config = dict(
    num_hidden_layers=13,
    routed_scale=1.0,
    balance_bias=False,
    dataset='wikipedia_en',
)
Below are experts of layer 2 (counted from 0) of a mixture-of-experts language model. Rows are named router (the router's row for the expert), gate (a neuron's input weights, with its number), up (a neuron's input weights, with its number) and show model dimensions 64-127. Each number is 200 + 20 x the weight over its row's rms, rounded and kept within 0 to 999.
After each expert's rows: "gets" lists some tokens that make up at least twice as much of what it gets as of all text. This comes from a sample of Wikipedia text that the model never trained on. Tokens count by the router's weight.

# expert 15
router,197,180,204,166,193,164,197,224,205,204,186,200,188,220,224,197,181,185,220,208,207,222,178,205,203,171,210,177,214,200,194,209,219,179,180,212,182,198,195,172,210,184,188,216,185,193,196,208,189,198,241,186,181,189,165,247,189,176,213,190,201,172,232,200
gate0,191,207,187,206,187,206,238,179,187,209,177,199,208,187,216,216,231,217,203,205,200,163,198,232,190,202,167,180,188,182,199,224,217,204,192,225,190,160,208,206,197,179,234,193,219,188,234,189,194,179,173,188,210,200,195,206,211,229,201,215,193,198,198,194
up0,196,167,206,210,180,165,208,194,201,177,171,224,183,201,205,172,173,191,214,204,177,220,209,203,176,165,197,210,184,207,221,170,215,203,234,206,234,184,207,192,194,211,201,201,212,183,202,218,151,190,230,216,203,215,181,176,195,199,197,229,215,205,209,215
gets: ",", " was", "i", ";", "an", "u"

# expert 5
router,209,184,159,205,244,218,208,231,179,190,168,201,166,189,221,219,190,205,189,193,174,175,198,148,218,238,196,232,242,225,195,180,153,198,175,182,208,208,168,217,248,224,196,200,201,215,208,189,193,213,171,208,188,173,213,204,213,193,218,224,211,206,228,227
gate0,174,207,191,200,186,198,255,159,241,209,227,155,206,183,211,193,194,214,218,198,183,183,193,185,210,193,202,158,196,210,196,216,194,198,184,169,201,209,194,211,203,235,229,215,161,186,195,181,205,220,224,167,220,251,212,225,211,210,227,219,199,167,242,187
up0,171,220,185,208,167,183,189,185,192,172,177,197,200,237,197,216,200,169,185,205,207,207,187,218,217,227,213,195,191,153,217,222,223,189,165,212,201,192,131,199,192,191,168,183,180,198,212,192,214,202,192,215,210,179,167,191,207,200,197,185,181,194,221,174
gets: " and", ".", " in", "\n", " which", " with"

# expert 4
router,169,185,201,239,213,213,222,236,234,206,245,227,209,192,249,217,207,183,208,185,216,211,207,225,194,218,214,197,167,197,170,217,219,200,239,153,221,190,206,215,208,194,198,194,159,214,220,235,193,185,195,179,223,202,212,168,194,184,210,206,200,195,210,206
gate0,199,207,187,193,189,227,204,183,234,181,177,190,180,213,205,217,216,203,195,242,218,171,189,214,203,235,190,200,197,205,190,180,201,192,203,206,190,195,206,193,232,235,196,233,213,168,202,164,204,184,194,188,201,192,226,213,199,218,220,208,210,220,200,178
up0,237,218,209,186,212,155,212,163,196,205,182,216,209,209,215,153,204,184,206,218,209,209,226,211,201,195,152,181,211,189,176,206,213,195,185,218,187,185,190,216,185,190,206,170,215,211,182,187,166,222,153,209,225,226,176,185,182,186,184,195,213,175,197,213
gets: " the", "-", " New", "–", " The", " British"

# expert 9
router,211,163,167,204,220,220,200,180,232,211,227,210,210,205,165,185,208,205,209,211,182,207,189,188,216,237,184,206,199,237,201,182,193,196,213,197,194,235,236,178,213,207,170,221,164,185,151,174,238,245,198,155,193,210,199,206,204,231,189,182,200,214,157,223
gate0,195,197,189,208,193,167,193,192,203,187,200,234,171,226,213,167,222,189,177,181,190,235,199,219,199,236,207,167,223,178,197,236,229,204,227,190,189,209,172,201,187,190,201,166,182,245,207,255,209,222,200,230,224,227,206,226,186,193,197,162,217,209,242,189
up0,216,190,203,218,162,230,218,152,196,216,211,189,220,174,201,203,221,228,151,188,228,191,211,164,197,201,218,220,184,177,201,222,190,218,197,227,206,194,214,198,217,203,195,215,218,245,190,205,186,195,210,171,212,241,201,171,205,169,197,242,168,199,192,238
gets: " the", " to", " a", " as", " that", " not"

# expert 13
router,176,196,185,218,216,215,169,168,189,166,157,205,225,213,205,223,183,182,135,192,193,213,206,226,210,182,213,209,197,231,185,168,226,220,191,177,219,209,187,196,184,183,208,187,189,217,185,197,210,205,184,214,166,175,179,207,180,192,205,215,189,195,177,180
gate0,188,182,183,188,188,219,186,200,151,183,224,207,222,184,192,203,214,169,186,186,208,183,177,222,177,200,212,209,198,205,211,222,170,187,191,205,203,163,195,199,198,181,178,202,182,225,200,190,238,217,173,215,173,199,190,207,195,220,178,225,196,154,200,229
up0,217,181,187,231,217,203,198,196,202,208,233,220,227,196,179,243,177,199,159,206,173,224,199,201,209,235,221,211,207,238,176,162,201,197,140,204,214,199,198,205,190,198,170,196,215,223,207,171,229,201,188,181,227,198,215,182,219,208,204,189,168,171,202,234
gets: " ", " (", ":", " of", " $", "s"

# expert 3
router,222,184,225,196,212,195,227,200,179,199,226,228,210,154,205,205,200,191,214,199,196,218,217,195,168,224,228,227,213,165,217,218,196,173,201,194,210,211,213,205,199,209,179,224,173,171,205,200,187,191,189,185,181,209,234,221,184,217,194,229,222,225,228,206
gate0,219,189,189,170,192,213,207,216,180,214,164,208,219,215,219,193,192,197,216,189,198,160,192,208,216,219,210,218,209,184,206,189,191,184,220,198,199,204,169,200,182,191,188,190,225,214,191,241,209,200,197,200,181,195,216,198,202,218,185,201,193,195,244,199
up0,198,204,198,235,187,208,215,195,194,182,209,179,163,191,189,221,199,187,234,198,183,196,190,197,171,169,196,230,176,190,228,206,207,205,188,184,189,214,205,192,182,196,190,202,175,188,201,192,220,171,231,213,191,179,201,203,165,204,197,191,230,204,214,208
gets: " in", " the", " a", " on", " for", " at"

# expert 0
router,257,210,217,187,189,230,209,156,207,199,219,223,224,197,216,192,188,196,205,180,170,175,176,205,205,194,229,214,196,198,253,169,224,194,201,208,200,213,212,182,197,175,181,228,176,164,198,195,232,242,204,191,204,209,194,158,198,191,187,195,180,197,220,178
gate0,197,218,176,200,209,229,207,190,187,192,168,217,220,202,195,185,198,223,169,193,214,230,215,185,186,253,205,188,159,213,197,197,182,211,180,205,226,235,209,198,202,231,237,213,223,183,196,207,171,208,223,193,212,195,221,201,208,186,196,167,195,208,202,189
up0,190,206,201,173,201,220,199,198,211,171,237,182,201,200,238,210,205,193,181,206,209,209,173,218,173,208,208,211,204,165,195,228,219,195,224,224,202,209,218,211,198,210,161,173,206,191,229,191,227,189,189,212,188,204,226,186,206,217,206,225,203,209,245,178
gets: " to", " a", " one", " on", "1", " as"